config.yaml
d_expert: 48
balance_bias: false
lr_router: 0.00212
rope_fraction: 1.0
max_grad_norm: 1.0
decay_fraction: 0.882
max_seq_len: 1024
z_loss: 0.0001
Below are experts of layer 9 (counted from 0) of a mixture-of-experts language model. Rows are named router (the router's row for the expert), gate (a neuron's input weights, with its number), up (a neuron's input weights, with its number) and show model dimensions 0-95. Each number is 500 + 50 x the weight over its row's rms, rounded and kept within 0 to 999. Numbers have three digits each.
Before each expert's rows: a language model's description of what the expert responds to. This comes from a sample of Wikipedia text that the model never trained on.

# expert 8
Nouns in sports and career biographies such as film, player, title, first, Athletics, plus line breaks before headings and names.
router:446404411572427546479540507462512543502467541483492408490563440609529448559450598477447562591501527511500429402442499545419402573357531440545448536463541460515561477476436502532542531488504519477517487443520436492553417457461509528529488481495498540423515523570479505535515473540455468474
gate0:584498380568411521503482538605580497620499545466443469442496508472494553524446526483518493535457528533476446456452359495467435476491481421542503531508470504489491419440447432395516565528509453521474480463499454517464456538556493481539465585509445433384491493508481445532399554515501492435
up0:545497483521517606458511513582519412467448457559461479475487552453421450400470526478590474550504449557391531573450536457535486524492503568542487480483588571507418436494585544478514545553521443447492504482471598520517431570463534532379504545562520537533413516472532412514465477457570532474
gate1:467477394508514502390538509547485556590411533500461428367523509520529472568504511481562525532454520534522484421469449512454533494447537512600535556475533464491522483604493516503489511457630532540499462521537419496506451439522374520512480508549469558458419435485575494562554570453501469418
up1:495556515487456551442473505459438396505561479550587433584469543499552418516485456434513466516494490550555476417405422504387472552491518533533547434504411491502537594526501471540489469440470451465465526575492438475517489519455496510539488597547426505588430513523601552507437509555404430489
gate2:546404560542584495501543548441487448568410439520489410562474497429537458479469501458539554454513552536501444465453494474565557486429451496508557553399528535546555559489454539499430628462493525481431536500407424448561516506556575610512407535527534535460522482483477470509527496510477476402
up2:554580652466466526469478591505531593473544423521536545534543545630571443518493418554474500513572479463537536462500496520428527401493477488565528398502519524498518514530527454522489486509546498400538510547552468460448406585506540485454563562518524565495471458482399480548476449457482560523

# expert 1
Subject pronouns, relative pronouns and conjunctions opening a clause in biographies and narratives, such as he, they, which, and.
router:435534483527472585493491555574564511419575535558474598522520521586492443464558449540632405544564554462509479458466528515541582466407469473529486541520498494561426512487427555525509535502481438449536514503515417449568508549520488518391516467458480439501445550456474471471565625432522480524
gate0:514518333529468554519499539532548399561497499526487506446417504490572544539490493572548394476507580529480498507496472555505421570484511465519526536509492586535497485586444467371450534543509483494516513589449440500463524521511417547417571583474485389443493471472495471446520595528500465505
up0:488606471480513540520479458575435558405397428518525421501481493500444539461371500497555593529447527588475444507494463489513490407480519408527479434476511525510449465522531531502503576464534502477511461554465515531525471455472439552506373508475487562483456550577491373489473462373539508492
gate1:492469401511447450516489512553517435577441590494480428344578589523518480577542538602564428483481483582540468566482457545527504399442579569589515600489481468472496490501451533432514443526519462531482466432418486508586521507524417527532527565531472501474517517481519475542500477496498464462
up1:494516441351429526363514479475591461510533449545529535512496517498545463512452530482582399521460524455545525416512493526431480534518513530520560522528450439362514482476487538532558443429536478448523506530561452417508449415420510476498587520542440468503431582472537527517463434498472566458
gate2:453453525563515542455533517452536547612536472438522500500501450505583487462553491514496420530551459523590473545485435458465502439509447598495555517553419435546471603491431563474467507437452461457430542447518427509555566553492591615488484576467418515508457450424448462490516494540409475449
up2:490524476443479595435504509535593523467525461442578556509504550547467395480465470505533500558547406450514504430539525516423448375521469489605511468516461448569412469535455545488433510523534477474489618551519448513552485540582533515521600527465503443449453565514414493461487544435452528573

# expert 14
Articles and counting words like a, an, one, two, four, many, several, and leading digits of scores or table figures.
router:445464453442522543550522567518488481523501541581538477536536433455532505504428564377538538431486500495559539629485523566573448404597479537473551557478446443413461595470393515478490465468454513472473441447517538471474551514559536421486480519560438568510421528561431511497447518534510550535
gate0:519589383499361518482495503560511471499471511507500504417448519430528486454519549503496437429469475571569526587452509466460576490462478431530569470505429510475513453495504421402521591532553449481511452497478468481489477563603471511398527561454453413482558518474451474423505531542567603511
up0:523543525546527493464549434591555479392458530551490533455540543569521562521476508530467512538572534536544431515429493457539465408471600458548462503535491615630488517485547525472499475475530455523556578535494559542501528528415438474503520574435473456510530466522550450463442471504597559360
gate1:516523407525535457602504506514481481571527565486475411490486535491538501557541520515576511480472567531587460572523459467489545470423489604524477510481492452502583466515480447569517447402636504578412473498461492466522505504551418592464528512549543483479529522492443465531555566573582393578
up1:496609609430447470481452543424480489535495477529430534522465507420461398494526448524560497513486551547507492497493407460349474520464529553570517484485464480465430430524546465507434422413515411437523529488519504540482470583577598561602529545539543481559505510560523486456489456547528507473
gate2:492484496533567549507534531472468471471508517505507476575438574484562475552545546496528521526612489553502456520470523521481559446453526574524591549518397528425593458437487491408426558456455560497348574570507490463576540513578502579568485590576517572508493432505496489468442451490480512448
up2:514524527411436507470485393491471566403482501460498523420444548475418397520529403446527537336476424446459457515561516517491535471536528442489457428515471465470502393532514499498428481451472560441478536555518499501436500572566509474394499539469581512438457482533431492460446450509500483467

# expert 0
The word to in date ranges like from 1907 to 1909, plus contrast and negation words such as not, never, than, However.
router:521610388583457588507519524498456456505422541521540490562379425432492463477522483512479459467516469596532510512546453467507513593418543610492489526562513465476426540522572558460468499548498487477505530418426513514528551483483525442501532577446483411462437379512517589492523484532495435519
gate0:503553365590522545467523495597523450580477506449455552437476508426461560561525498579500468451393491585534499462460528550493443538515521548470466430474537509455553517418381466471471557514566456494512516585460382479511549488461471541461552611521498460456515464503459486411458481532556523508
up0:485490519505574499428512517598542559484460489622411504514605491564510503569524544531497491524438417598493472400527472480542513465419456437448415467510532530568433431536495571515465558548507463529527454592461435626447543534525506554442494467511492525445434481495545428465466524437523482450
gate1:530536468490503456462483460522482458532461563479461463455557510527487507598549526507534473525521488472495453500587419473434508386495520604532540557538525375459540508567489586527506449455582475536470487434490571518473504472483438591388417569518513558370505523483520455542540507454572384507
up1:504488556512478442374497522504500390531562485516519477547477529402513410492495561486555409516462434482544520416430450462368534466473565579514488495525517474392445492498449568621459526491493399453537515608532454521496482554469500469542507515438440497510478475509506502505509401452428457503
gate2:516493523511503499505599514429431392559531469453508477516444578474523529529479475512435449463603452529534445466415443410545512448472491532520551542475503516484578509471481559517416572424564574496455527485459477420564494510538552672560486533522398499553499507461527479536513487532573408473
up2:499483477381477455417432558548554518435422470456495530482502491479460405459480543536488490517504546400460441481606453471466534418589476407581435552504586487495499505455474519541502568444480491447514503611588483496468494554492458345480496502446477509561425461497520529553494512458546546516

# expert 15
Line breaks ending list items and table rows, plus inner word fragments such as b-or-rows, Num-er-ical, rem-in-isces, often near math markup.
router:580456497464565542443505447535459554533540572471463566502586426531394452460474519559458462367477541470502505554523463490446539470406574531508477546523518609577456572518598455508525502510467485478423468566557513523386508532616534515541468478489559498440579480532486479580491525468472501514
gate0:558489362596492565498490503597530508487543500510469513438391520470491601488579584581443481460512527488477460491446511532420443485497483427459445449481506510550498480615468447522442486433546485518548427488489466524442384590579499514521493507541477548507521487542511501416513554489506538376
up0:491579489551503543481526491563494482456458530518507472414562605511569476557471450506452465663427405554477516484443410455504488483546550513566493463448516517463503551416554473453536518475501444475483510543472617496531385529544441514526446585549469445494503529515503464492361540515435463469
gate1:488587503539485402552471442492489464637555521547378400386527471589545397536494475538510527444472465523539448570477429525491467476446511506553512554562507454450472390551530471488514465492600476529462463532460529499509502480561490559533511507564476467376546536486519488532564538507572467506
up1:445529545410494504429437521494484444494513448576540482556451484443462479482424558483511459567522482477558501448422419396441491519553489581492583552497445514416552580461481512522542431501445451486477432519532485498516363450477426475566490461583550535620465501526565487422474462505456430507
gate2:450456529499557533459515517467479496577519523483473502584489507475560466525661519503537562519442499490562469501508433437598495514473499599549531463517464574415563515492468512466455545409543549477433566575480396531526513528610544597467454578426531490536433437480480473515538458522544472409
up2:517556552425437504389519576536518379457443418528491549531515558544473418466460435526506567512587385382488475541442565501487516439558492465493505567477525492487505558559451537548476505473490563472491558578500458537541444537475494504514581569450486369526516489512545524477412488515475454439

# expert 5
Day numbers after month names in dated lists and tables, such as June 26, May 5, plus mid-word pieces of foreign place names and diacritics.
router:431504466467476494519494471503518370488541489465510542504424571474547519581630463501529426391449566442599566501488468594518480482504421544501486496492478535619483421478510488506548518518480490500440456537419466577526495468469537448511505419503424487594485471583408464481511442507469597520
gate0:584451441532492484514471508530597448616462513508500502377465522416617539522531539546591501413425569514565511462567508522505554470468423454460495500524494581509496487485430459467501549500522522444488527548576390494504484543562494506448595550524467535456534490466455377510466553554505523428
up0:481550470530525556506570458540512487467392494575555512445494469467522543531377434429464506598548457629510441495521511549594407505504601491520437418506566624514506483537488475496434481468479485510555516498419526452535439475497495522482491559473483428413574484543459430473493457463503484416
gate1:434552478490558462509489455587503457512514552447417452479524519474426505459545522574556485514484539457565448515447456467444420456492510588553537537462519399501515454612526547549456423452527432567549485566498467476451505465451450587475447473447494564604519507499456414497518591397589490549
up1:388556552470547481500465578454485523494530471473557490609537536490538437513554565542490483476524520597607531458456429438469564502523371517496532524475433518454445519435511473600494410428547465461510510536606421443558427468559490559438506571534512460508510457521548545417485483461523526486
gate2:467485588476513424452494612389479454586495417456488509585491537478529528503563450515456500460455522493553466512501438447556594497443467539602521538474459453436577491443486560437509549438500562443464523512463504438594451480577529573458470524513576528484450514416479466454571459536539415442
up2:482471485428438564475513578509562491502493543460520527461482599511538449468463462466452484618560478388447493386510570501471495396472544510497473451564528517443522499528455482500507509494540595468519526563568514449421596476495491560461601565458483507455461436477565472507370475544492547409

# expert 11
Table cell pipes, colons after labels in infobox or taxonomy lists such as "Class:", heading equals signs, and the articles the/The.
router:516525581448520519521525538442554558523570501431499453465434495467575520458565442416518426566513597451584464549447482533501466586563542516490516445484412439483562517508524570551478437444495532537560499569498601562476441437465502493546494496427576517383589496439474521467469432567481488549
gate0:491577357543522586498484524624522493619516455548482496380473482488599592442595529494507436418440497550541494522465477522472530510484518441499478426454444615570515476496465539476467585503507479461519514568514533509551475533533487570482556552494444456451493476512531446465512567530517425460
up0:546479527569433433471510494628485447550466492516508497513515509599534495548498460576570549593455437601420494485415500482497490402435530573506475508462605505437445453478502525517498544460507496514523535451453533579506577547509487500444476519487522467509498521611467439360445527440548548422
gate1:490527462559543484516549434457441531614463582510432440416521559507476529545508535470496460539475553603532454482413464457449524530494513576504527511544502427475551477566493574514506489428531461567472443546516496540592526455603434565489472605561507545423515466537468452515579525537520361470
up1:478509518507553508485472478445501496435583454635536570587496508486568429546476422408491522521537470530606541452391386520485510462495469520539474470483454528383532468458466477616485481394451441444521476538536488520496534480509483412496510570522476534594519494554467462418472463506500417512
gate2:544465574551583496556482516422485488529477500459454521506501496422638562545548492482445528515541491510593407577480493425615544484436444462531581472512481450451499505520535429489448608470498497484476597504451460476513533549481497600507439485434503614467491468477488436447485449589506421495
up2:499485537418517481509526550534564536496464493526514543605543525558474510600530533533392570541543440437552436497499450508520502373588505469594590522524550525424525561569437530555402524488571522451536576567539538479502428552515533488426611490517516416536471449508454509525496456451493503497

# expert 13
Commas, semicolons and closing parentheses with commas that end a phrase before the sentence continues, such as "(UCT),", "Trojans,", plus table pipes.
router:528557600397525560521466438514456573529544498593465549517455586518522457575378413529474504435483414496508556488486561489555444431583528479655515513478521470470503485545541472444550551490549489489517458480619479550509541498524463467428507495521473553458500494415521510490569482464564449437
gate0:524473428600549530444496473600555408574495494501511496371452531416533595509600454500585404493493503589500546497491459513467485514500509471442520478555463568474548469520443457397543501514491475481440508620483473536496451557496424563457522550576447433486473461501578507423471541532507516480
up0:570509573519490502439488444532541448489439474503603510464502484428456556537378519449504554594503434459495447604503498462462547416513519480454431430402488547525434439536479561536494524460500489477536512502521526532510427516446502513520446575530533618553451452523513404472431509427540542377
gate1:474526475576549486496499457525452534626452558499433471463566503572544450483482564599593546480548461502534416528474464478423463414468511525550535556468521466469510518556483462504530438424548443546493425539525472518529573484563434506366496592526535509413489432510513421553587549562550493505
up1:456605524442479465465495490506418524451489462511486475491432467463519447468443397516495404530523505591640488484452429453383449508512507505510548510462501494422508537547444569651485428401478461422465436474557449455474509446473502445467457543472431480516468442465560465480510463528523550533
gate2:468441469538558580512510451432483486574484474545546504513494472495611553484549529523485582483568461536598425502393483477584537432446480541518586527568480460467586515451403553501441577440423557478463566517515521494501538417486510614523531549460469524490524487430521507567476466505607478439
up2:454546573340518453459491515440515472530447458574501606508440532460496426483529492472467425538506374426592536414445526473485450453491505535522538492413528490462487599513507543553471465429477566494468574582493499543509487595444561531523494576470501443493501493445480462534468476482535580425

# expert 6
Section heading markers ==, sentence-final periods and line breaks, and pieces inside codes, coordinates and identifiers such as grid references, ChEBI numbers and decimals.
router:480540538428505562527537440463491462449510442452508591554536545427499508521520601526550630463485506486453458519515572411520518540491489494466559446516389566482568409569489403523412589435544482462533458434477550515551449547440532416544458511431459555510553534493521447495478539453495436548
gate0:468530333527491490498528531576595460579422508507506497458415491438464578489483432522503436469466543586525504446564536516506501580444464407522493431497524585499529439549499549419518537424534491475555551537423506507450476481508406451430525533584451446527519514505544488403519532507494426439
up0:532509529475540535526514422477548557533495416443544500468475437522487480543378566528464526535427425425469418492420425520605488411442494518549449486457574471522406549492449499532567511506577348512520506470493446461564479535504532537471502529460446481458493530502408408469496520436515573442
gate1:445478453551522421478504413514515534587471482514465410390522489459466471635498546499546475436476490584465457503497406534503540478572534453565509588448541470497536514590469520496465381441593497575537525549573464543530493527562488557421463505480457557386496517539503459474557485514553454504
up1:494557566411446529473489487440458497518503547554443514512457490458537437445476483545516418479553496423526513363450401507421461517459575532502487505568529479428566534445518534611584477515473544481484426503559456487428464377447440520543585520490525550574431412538497569512486539463507516535
gate2:472505538503592543488515505439520422538489541416472467528481501498540537457549581589524494508581472531537404523476516451494577492416462550467574475496478452455565547484488545422493590405459518531412546508513486493545534551549522601543513555482553584487545471460461418536459431512536353421
up2:552493452406513495456458488507540610441521469498506582457470537488581483514518388486386518530522408424523531475480562539478473417533533488496478489528580469410477451614504489494501495487460524402537576635539474427520484537480498509409560533439517493506492523488408505562406430491512478513

# expert 10
The words in, at, the, during, and years following in or dates, e.g. in 2011, Born May 5, 1950, early m-orning.
router:520465454464419399465493414498517559503451480477514575527500500508475577504523511491371414560459488450465467512490438485487498429553570441469527405476546481588522538536494497565496445448521549548514539459367557457469585504522478584450517550496488415555410537483476437479475501589607474521
gate0:499556326605483626490507558579603474550451481486491532423479530476547571529512481512527415460461550607562518453444508488488504522487440542523479511583459455494568432469422534390565524442516518486519484532480408503507499495509494553466585536531481433444508516488515487430495511502542554467
up0:517453507519550422421550449583573504452521555523575484457619482560442534541494500556541482604423474634503502483419549438485472447386544487517481466518578608554476460558479441522544488526491410537510522560436506508569468547449552529474440519531511498527430491525523426466466460550518482534
gate1:510494396506541469544475472532434475564473563499507424448450469515439422564525555495536488471539566451479422494442551574447453401354561545545535526522560465514563497561472478527443408463602480559485420535454499496535521482514403545496493494481526597468500512507456456555595527491594489516
up1:536467588514462533492520527490425372535570514530511533527431522514540421460429492479537463565449458483589534539412489568428573545508480600554561465532557472487495526463508473548529505447548484502534416570532492448551436536423501521588601553561453445532501448432563576458439549558480520464
gate2:468467491540508448490533423506597474623548456492472458520506533453539560509516550561511489556584519519560455479436462399565449476343444531518549493510456520520543474495504515524538600440446540509464504493487503539541570540549504654452490512473526523462560491481495405451563481562529445399
up2:588552535432476523438480522466564525541530449459545555516497488548477387432481561451518461498518442371575504533479489458453493439509496492587473477502547485449503459563471486490454522389546489416602563578575442505477510493561524453500563519480444504412470481446419539470503468544387496596

# expert 9
Middle pieces of proper names, especially foreign or unusual ones, such as Z-el-da, H-of-stra, D-eng, plus football position codes MF, DF, FW.
router:507540489454559380444465565463430452432485467508479440493453471452512508468408533472499482530509544495524487537617544535450460515482487444452486506560626424441488497505499503516591643408446421525528514554494528494547586549419479513511464421495500563506461519513599587544505487456433536477
gate0:535606366590537481443514468522503446540490551592525505494488563447581574578528543439525549434448457552516567544513531511454511500494484373517507457455481580453490478549437502433503506452529501507562486585505519562414538537553573463500556540582534499478467482535492534394475572538527508420
up0:522522506521445608436507489543508482543472524501547509401534452610392531562511533499467502527494480552448407484445468477458514453446513539632514463460523472470450530545518453448495508415536474496466434520455578414550505546458460520478520575456457516474437494620540412579467522541503605416
gate1:465443431558508404475462425433501457602497522540466413432488573514479513576506501529584500473501497482570428524394518506448532482453557503518572500436566504375477523569488501580481436430556452475506522529501449532543576480475449565476523480563530550427468458485561410535505573481541423563
up1:430549535473565540439505539397427374482494523551521457553429494499484391603392553510473506473508498498525510547492429506433571572517492498524553547500486486473492497458523559578538498431572393459484477503585506464571459542566451513483548547557471497551426437506507606493453479544575535519
gate2:534492578555582463564475471454498424516431502395452498517483506509588553556457460424543470480529557441548372542493497440537562447335549477482556519478489541415543524516425504428538542433476463485398574503476495489584530479579495590512487524472481514578502486471449488522514454512522458501
up2:475536529455479510470500549537549592529512460611558545492582518439427399463570544561457581521530451480571442487489578453551550396491502426574663486552550535497518435508474447520403559446525549527504539529560464406482508534423513542496518478465559459524455478523483489471475470528543482471

# expert 2
Opening letter pieces of words, especially capitals in foreign place names and prefixes, e.g. P-iura, Ch-aillot, ex, comp, res.
router:555408530554491454448487449489489476486430444531566509535503559451469518475517335513513531567556463500392531449497487523543416432489452524535528458511454555520496426381518514448465483517607432519414484494559541506433474422427485496477504508443470520441535455570581471575506510587470559535
gate0:532491418559444422540531543553662527601489448433476434483532496511534558479535459570485538420434453486500450496471471534565430463512467432463520493471590567522520413492485474450473503493628407508517510540449390445562539513560464532428472507492521483505487476512510488500559594580519473504
up0:516451479514530480468497516585529614472506493610471544446575436555517483504470528541485575540517499544487492506466466479505578378426581489584448452551529538489569571523462513528513524374554476532525537590454512478549447485608516480480592482512420545506500408550467479536395470564521493458
gate1:556528427581531466517481482541558570486474546553430470429530479455501554588591562589583487508440517511514509523481414517456542440481535552561568523466576487524585453538521569449449443521557451553513466515513485445484563587515443528427505546513581519380572444541478576478558516466525421502
up1:503564536530496442519476527436508560505479521492420547516405507537588491547544487521518531493450447537580547518382379505392503448514487471527590518608458502435492441408510602538484462529499381511439461492608442447483489535522476510455536534494499581496467551559565461518460491554536538537
gate2:477544503503552431424501545420455433542418433482493405518535499492571524534519420494431513428508479445555496498472453506517448437392467496541518475571532456447550490476414580409543606441458606508413575549517419461527518541547468491499458526487487490573476448452532508495488555505556481391
up2:500542511516466493444531514510567475460468405504497472482459484602443447465497495512495498444540547484583550434445563485536613373563478413488505535565509477490558550453399497481463514453535555415507559628593433485529422501534485523431591532410480499522464415446521495532484518454492550520

# expert 4
Prepositions and linking words after a verb or number, such as of, for, with, including, as in known as, plus en dashes in score or year ranges.
router:488543422628514461584485542487524517566516519485494439474516475516489591523548531563490585470525442530487469575462510506473548473531541491465538520579499538381537583476500464452531518567519553492444607569544406508536473522491458590516498539554474503589551524410508434479427484429449394423
gate0:590561428586548558488508451624520465545493544459525501440485462416492577576574496559533436520438544541530429481449457483504508517542498474416517450480480551522600435489397470404470571488527529525509474587475447550534437570491488497419519525521550454521498425490577481415513484534532471417
up0:536530523506532427458500428512526526527461495658519540541521549569504474532415464460489525555490441575492478459436556465510536401478550439564497454489576537591436454539492607535540516482544454449524487554473517584547492573519488484512450587565519523394441497537467355521454524537491523521
gate1:384470558501562454517508449543542456528441551522496409458539537548482493602490567570546436509506443516478430494453430564390519424487578457547535503429613466444508517595507556536546558461588494538569522520488499445574542440505434573480507490514497560507476429494455463522538491473496407551
up1:434490409514467508466511526522458490506571498595502486555491493483461395516493458504577455544450553550535549415437443560413357570468488506544583524545483509449440468466517493571565507475468460486469552507615585485565462517474574492518539536536492499556372522472583440438523528561508477489
gate2:497498475488600510449515593471527502592511502481462528530426497417525571509611518514496497495527495458565408482446413481516550441454499542549532399528491447459501531453528449375529569396499515510422551532482402478512541563525542633538451523528509505480425494418461485542508477538459442438
up2:476487510338477447494476509548486504467455430479528531548504473448430367487381461498456521530481409467487372526490464480390511380527497482592473473491513500578479513520469560511515519460545458425494569511529508543522489551442524428465591501444547469531472536493413492572454477510507562520

# expert 7
Word endings completing verbs and adjectives, like -ing, -ed, -ated, plus descriptors after is/was, such as known, born, located, near.
router:513511571446543500575483607505553499569469490441409447405541494544500517497559451422446595587475456488531537416579527457467480555511423408468456522432521542478497532546528486505482507603542489445526560517553527420468545472532546531594521561532595526525508488558460472476579559438546562525
gate0:555446346494451565573513498500561405498516492470457520450441471409534558508519485572456495420405468533518550462402532452470469487450412466496489505483484538503503422554534454500462548408542453543473512591487497510471469527528522480450560467526490482558603409502506466414539582560578550483
up0:494560472437508573400520499621626546419557501435450544524547578555461483518475611558490543559478527518481424491516499489508523499399592611494514491497511542474420476540410486456530610453532458512544509488434543506558479479472460494440512490512474468522446524567512545489451415453497561453
gate1:461531483468573451531493459480476511593499573584458441368560465594485436555538531499556502444484521494572422452502490476469532435506469526536532466546479537444481512546497495449460412486611449563472584474483536531501508551489517475505452546533554597408451494523527350480535591434508482540
up1:499578480516399534438514523410467497507455476550495480549427495464446503553484563562496494523546528569541541495450436608504574432499485597554518460537472498451444483432489527612471476487614528491463473520635484437471543484582519510580508488431576441595483524586484528448536466504524446532
gate2:498511592522571452439561481415508421541420447474453459522435520504482589482547506467454557471559472470583447540430522538543523501530425458552574464494482469422538423472491456400483590508494544499482557498445509465510527479577586623491504534486473512547518497433442433559503463561592404465
up2:588481464491481546509525541435479475463508453412466508543457480532516446490530487520494511447546343459526450445524486524549588378492463474534478521497453464410492501533435500479429584452621476471533532601508499526470480588461482469494544526471492435565480436503493584576480461577576596571

# expert 12
Word-final suffix pieces such as -ation, -ment, -ity, -y, and institutional nouns ending names, e.g. University, School, Achievement.
router:458524573544535402494476521478579458414545476477428528415549573487404568485508584564572511509432464600394489433429494494413532519565485536502468478415494510465455456499496546485514440523511560517522474526499487464571445599508435488502513442510558475511479548593466479521514482507626517412
gate0:487627388514527543490501553626542498608481551436551461489510481488553554490505555480484447479481509585459498513480547547473433497500485504543479461552484561499504359566461510417495567486561449531501464528484472504521491524564489494415538587567471416409525486492521484401518568613522471511
up0:552450453520505470415519470527493502423427539513504567454586537464468546432393576491481486489483460497498446495412480529523487458401519527434471446442578627574431415585491578472459537461554469550517556466462626483561470543458449531435476538467428461548448488504464495503496523440567518498
gate1:483558439538531371519474450453491525564476550521429404462497464495405438549476536495477433436453484588506504517485395501413474453459589596431522481459522417505534491568434556528527458485532463503496500536486479425559527431452404578483525488504534524466508419545485453505572535446582467429
up1:523580496459483528469437568438400451616567549525458532609481478520554455562484497509573407523527490531581531511522388447481462459521560489583561499565563480458565492562433505578521437487491475549509559443532417423555487480534544510554464528499502498564496507527488418447566423572507476528
gate2:485541480501558499486524495405446424547467502481496443530420508451545589469535478514410499453588495548552440480451509436503555555372432528555608501442515489448510484553508580444382524500483570461489608507473444458543490583538548584484543458528482493497491517484515486432594455554524452428
up2:563481555436443485450497551509507485482473448500435490545489524540379379494429497474496520566505500482544485540462531457524512434498528483571530501495559578353493433541421416567397470467558538483492530627545454469552476572548533508483567533421461433503524472512461533534412430513549514538

# expert 3
First pieces of words split into subwords, often verb stems after a subject or "to", such as dec(ides), prom(ote), or(phanage), al(bum).
router:506461591543496485428508465539447499533447481525517440505476505498575407463423558534556431482585458524483494489514496418580616543509450528457499535482545459509558455495443519493425395486396534614501497503462448479451433491547508545444546533589491474592501496492565622427475521458424535496
gate0:518585374566485522475490500544581516564479469444406561460430500517537578536588475517559458418501548532546529533463492526474524503515412499480513500546445537454577475480423467393540535489550467455475476601506420473504480569555506497404555574539436415476534482493480485381498511550479446553
up0:582576515479560457552500538655464571424472454563540522433546516584446537495523506448442577554515412550496435521491472426419506441512572410580441418490555526503443531502535518548525474500546450488510520497482584515494420534589452527519495525526482540568463424569496452506486520551557519554
gate1:469521480511507523458476413536555536627457602559398378440473511513490460547568541557581485458538519547593417520511481474484487411445524494472539520456599439512473492559456568553480468498574447511478453525454417532552455539525414564475452537528513554457464530479508500507590489451527452573
up1:505506533439459504393512506491470489539534449524552503594504476518466404500464519503556478478504405587548522495405421437406457462557553597542589571478470557456509502536517476573545415453502457452425492558602407527542468517538507472578464557560481487532388478524507533414507501496499484553
gate2:495472535595481477508525521433491520648506477565470462519440489553590524443528491496487533493594484522524389501358431439502496482385448541540563437529534496497522528408423437465512515493416531479434508512473466505529542499514550579475499505457460510513429426515553468439507495552550399425
up2:602520557412493544592528565488472533465574513485484472487492469508487406572555511543477424512483445536589486429562461485508454462607527503570444505538555530417462453539526479479437483479464485508518586588601423494534533513556461439491653532425490484442476444531474491522488460552510440447